From a checkpoint of a small mixture-of-experts model trained on Wikipedia.
Experts: 32 SwiGLU neurons an expert, a softmax router.
Below are experts of layer 4 (counted from 0) of a mixture-of-experts language model. Rows are named gate (a neuron's input weights, with its number), up (a neuron's input weights, with its number), down (a neuron's output weights, with its number) and show model dimensions 64-127. Each number is 200 + 30 x the weight over its row's rms, rounded and kept within 0 to 999.
Before each expert's rows: "comes after" lists some tokens at least twice as common just before its tokens as in all text; "comes before" lists some tokens at least twice as common just after its tokens as in all text. This comes from a sample of Wikipedia text that the model never trained on. Tokens count by the router's weight.

# expert 80
comes after: " |", "|", ";", ",", " /", ":"
comes before: "20", "19", "1", "0", "2", "3"
gate4,213,182,210,167,261,177,244,214,254,213,241,196,214,173,217,158,233,187,208,246,108,206,193,176,208,163,227,140,162,202,236,229,220,227,211,201,198,146,193,209,148,138,199,202,203,211,211,177,231,200,222,215,180,205,269,153,174,237,249,198,192,203,263,206
up4,220,228,231,186,212,225,178,157,201,183,243,170,227,207,143,198,200,202,197,233,217,160,236,259,222,197,115,144,151,200,217,202,251,200,224,154,225,228,167,255,227,235,179,141,207,201,193,187,209,221,211,219,219,172,157,219,180,197,169,219,268,161,175,197
down4,205,226,224,191,199,219,223,226,208,211,248,198,197,249,223,195,193,197,207,224,202,234,216,228,140,174,165,219,174,186,184,184,180,232,172,186,250,214,218,169,228,187,271,177,242,163,161,185,200,208,183,172,192,186,217,248,159,225,221,216,227,159,222,195

# expert 2
comes after: "0", ")", "1", "%", "2", "3"
comes before: " ", " —", " −", " N", " +", " L"
gate1,181,231,204,207,289,221,164,170,185,203,175,206,187,157,255,232,191,164,226,239,202,244,144,182,169,208,199,203,203,183,189,202,229,218,217,228,172,196,237,156,211,142,212,218,158,215,225,205,257,189,251,224,191,228,165,239,206,142,190,206,253,150,215,212
up1,218,183,198,160,171,203,223,247,215,202,239,213,214,219,175,149,195,252,202,183,176,157,229,218,239,215,197,250,173,196,210,177,208,154,190,183,200,164,185,281,211,255,197,196,203,194,191,230,182,271,187,195,208,190,238,198,177,242,245,219,188,258,188,190
down1,170,150,183,150,213,214,205,247,181,214,236,203,210,163,231,185,241,179,211,224,158,266,209,246,227,171,188,197,128,174,189,183,212,160,222,164,197,156,214,247,205,201,191,219,206,212,193,207,205,227,201,260,187,199,167,274,188,146,215,145,243,243,212,306

# expert 84
comes after: " ", " |", "|", ";", " (", " $"
comes before: " |", "0", "1", "–", "2", "."
gate0,185,179,183,212,183,203,173,206,208,216,189,170,229,231,263,231,236,123,211,230,215,255,173,220,180,248,211,195,198,176,221,197,160,221,150,182,253,184,257,168,177,213,223,182,211,206,239,242,203,169,233,215,183,198,174,172,206,230,167,197,195,206,170,218
up0,205,155,196,187,174,192,225,211,206,217,163,174,255,240,258,214,226,160,188,253,192,279,207,231,203,229,221,222,189,177,198,192,180,199,175,157,290,178,234,211,194,197,223,198,181,214,208,226,174,198,216,176,204,181,203,157,199,206,152,187,228,234,195,218
down0,241,180,180,176,273,197,236,196,205,239,241,192,197,214,229,223,189,190,195,143,225,196,155,208,164,158,191,240,218,175,207,197,172,162,205,175,179,199,194,198,228,179,181,204,208,215,185,201,191,185,244,240,204,188,172,264,200,244,196,171,194,226,169,199

# expert 7
comes after: "0", "1", "2", ")", "%", "\""
comes before: " ", " —", " —;", " A", " N", " W"
gate0,223,179,248,243,182,222,205,222,146,228,226,186,164,192,196,202,209,238,204,196,173,237,253,155,208,178,180,241,181,134,179,222,210,275,153,221,241,226,147,207,192,268,161,201,174,201,174,205,237,168,229,231,175,195,214,213,159,157,208,120,192,202,188,225
up0,156,178,127,157,256,185,209,151,267,175,173,218,218,221,209,218,188,132,181,179,223,158,162,217,188,223,181,139,222,235,164,188,162,144,241,155,193,190,267,175,177,161,228,199,208,181,196,178,171,201,150,199,161,227,160,215,215,229,167,238,272,202,179,143
down0,182,206,236,224,226,174,247,145,243,240,209,123,188,193,191,237,238,244,203,202,224,150,185,217,190,175,206,161,235,200,202,242,217,197,150,197,186,150,208,186,198,160,173,234,213,214,155,159,165,251,175,214,183,215,188,234,179,236,171,254,174,224,197,253

# expert 18
comes after: " |", "|", ";", ":", " in", "born"
comes before: "19", "20", "1", "2", "3", "0"
gate2,253,187,210,158,246,215,174,172,208,212,205,147,215,195,221,228,175,176,225,149,186,181,175,260,259,223,207,206,209,178,250,196,159,159,243,151,248,200,260,220,229,211,166,194,228,197,257,241,170,236,189,205,245,234,152,194,190,205,179,167,193,212,185,164
up2,210,208,190,219,178,213,210,151,175,165,197,211,202,181,200,209,169,241,202,234,218,193,221,173,206,166,211,199,125,217,201,189,206,206,206,198,140,154,137,211,217,197,214,268,145,215,175,194,195,223,234,200,207,166,274,196,203,176,229,222,184,220,199,256
down2,211,176,241,165,168,230,185,169,168,176,232,206,229,227,146,222,169,214,276,200,205,198,190,180,165,159,155,163,187,227,237,139,204,156,249,176,164,240,214,138,236,205,206,205,194,164,189,203,196,218,247,178,229,234,179,240,213,221,179,167,189,185,205,214

# expert 120
comes after: " |", ",", "|", " ", " July", " September"
comes before: "20", "19", "18", "1", "2", "3"
gate4,220,146,209,223,235,176,197,188,217,159,204,198,194,227,194,218,198,172,252,180,189,233,222,224,211,266,183,182,228,153,207,225,185,216,185,217,194,243,233,183,210,212,180,191,203,193,167,227,191,158,149,234,249,178,186,205,212,94,162,241,171,156,210,204
up4,216,254,186,200,218,169,189,155,185,159,179,186,148,215,208,271,211,239,157,155,227,176,195,202,222,173,179,216,201,201,234,201,169,129,191,145,173,179,198,189,212,138,198,211,180,217,194,167,145,241,223,201,170,246,224,225,194,195,198,132,150,227,182,241
down4,170,207,157,166,202,214,240,239,168,223,234,196,213,182,278,171,220,213,155,165,200,224,158,155,181,197,199,217,189,184,203,226,191,182,202,262,169,160,196,207,195,205,195,180,141,196,215,171,225,251,282,149,207,149,174,162,169,196,179,211,230,172,237,192

# expert 68
comes after: ",", "s", "es", "er", "a", "ers"
comes before: " the", " and", " which", " but", " he", " a"
gate0,210,244,184,190,167,189,244,192,200,233,213,160,167,136,154,216,224,192,187,175,211,163,220,219,248,212,272,212,172,215,231,211,224,250,237,172,225,191,180,187,212,191,211,227,138,213,180,171,241,178,184,249,229,223,211,192,188,221,218,194,227,177,166,192
up0,189,133,212,208,251,225,166,210,173,199,157,208,243,283,257,172,173,202,210,205,189,224,200,182,172,175,139,183,254,197,197,179,188,128,194,207,157,175,219,233,212,235,186,202,253,180,189,227,165,215,200,167,170,185,218,202,231,204,210,214,186,191,223,199
down0,192,213,184,165,209,177,211,180,213,237,215,192,187,181,198,146,171,214,213,198,152,163,205,149,207,216,245,239,190,161,236,213,224,242,193,209,238,166,231,169,131,191,198,235,154,185,126,178,195,185,203,211,202,188,175,212,222,241,165,176,212,212,171,175

# expert 25
comes after: " as", "ed", " with", " in", ",", "ing"
comes before: " the", " a", " f", " an", " p", "ff"
gate0,279,208,217,174,221,200,193,270,245,188,224,196,231,214,213,185,215,180,191,177,180,161,224,205,196,291,200,228,203,210,197,199,254,227,163,171,174,247,214,250,221,190,226,200,163,186,189,219,210,194,208,246,224,196,144,203,216,215,246,184,200,232,242,183
up0,218,243,233,186,182,177,155,184,193,203,216,203,183,157,197,241,188,166,176,256,165,237,213,219,235,194,175,200,232,189,269,195,208,229,201,173,281,190,182,201,157,226,238,167,217,171,155,238,221,242,192,180,209,223,239,227,176,162,239,203,213,229,199,229
down0,214,189,172,173,181,187,193,235,166,176,217,193,191,245,175,212,181,157,191,168,196,246,191,172,209,143,159,175,218,189,224,195,169,198,184,139,217,216,183,197,251,178,230,158,262,239,197,242,225,211,180,160,257,204,215,180,161,179,179,225,168,251,211,234

# expert 44
comes after: "\n", ")\n", ".\n", ";\n", " River", "==\n"
comes before: "-", "|", " •", ":", " D", " S"
gate1,131,181,189,199,170,202,213,182,169,175,178,217,212,177,213,179,197,194,251,154,228,177,127,195,122,204,153,227,241,132,186,170,164,184,216,203,214,233,184,207,224,214,183,163,211,178,218,198,187,154,148,193,198,184,181,237,177,118,188,178,224,223,208,205
up1,254,204,183,194,193,225,176,188,184,187,211,180,230,235,178,197,150,203,203,199,163,171,239,214,272,191,171,148,220,234,247,217,206,207,176,230,184,158,242,178,149,175,188,223,205,228,186,185,162,196,180,176,181,194,207,160,220,221,171,225,186,184,243,198
down1,204,202,222,208,202,206,177,160,152,172,164,169,224,230,214,242,166,234,247,212,221,166,136,209,205,178,167,215,157,211,193,190,199,182,182,184,138,222,225,165,195,173,178,176,180,237,261,246,223,206,231,199,201,175,236,256,170,177,248,158,173,234,226,214

# expert 71
comes after: "1", ".", "0", "2", "4", "3"
comes before: "0", "00", " the", "5", " The", "8"
gate4,217,236,212,159,210,237,208,226,186,236,247,262,197,271,190,201,197,157,191,208,205,156,255,203,200,200,223,202,186,225,183,182,250,245,188,204,180,191,208,191,114,227,201,201,162,213,213,259,173,192,219,169,201,213,239,196,221,242,198,195,244,232,192,236
up4,185,210,218,138,221,206,270,218,205,253,233,225,201,235,179,221,187,164,166,215,208,190,247,189,220,185,253,230,194,190,167,214,263,205,156,171,152,169,179,191,123,232,223,218,145,207,197,237,154,184,221,201,192,210,250,219,181,249,193,204,251,251,205,225
down4,166,217,223,193,191,229,211,207,195,146,230,167,233,182,141,186,207,186,128,222,213,229,226,248,188,203,220,166,203,204,247,175,225,240,236,164,174,166,173,194,181,163,116,181,219,189,126,261,207,237,195,195,125,162,169,199,204,211,231,185,217,229,191,162

# expert 14
comes after: " ", "–", "^{", "-", " U", "1"
comes before: " |", ".", ",", "|", ";", "–"
gate1,191,204,219,188,189,230,166,180,194,145,217,246,226,187,199,178,129,173,168,230,213,172,222,280,222,182,165,165,219,153,174,194,239,199,142,192,219,206,224,201,204,149,189,196,203,208,164,197,228,201,244,172,196,182,216,195,213,189,185,195,180,185,246,185
up1,216,203,213,203,183,234,157,185,195,144,221,240,225,208,179,181,143,146,184,212,217,182,219,285,222,189,169,185,225,165,190,187,195,231,163,177,227,226,174,214,204,175,156,203,216,181,174,188,218,210,243,157,204,177,247,165,235,191,197,241,202,196,221,156
down1,226,190,154,256,171,216,187,166,162,176,211,272,204,231,221,211,165,217,157,211,170,244,210,189,228,199,220,152,231,241,174,225,190,187,166,184,198,204,201,208,205,179,190,160,221,171,175,189,196,238,275,179,210,179,244,189,219,202,174,132,219,232,221,184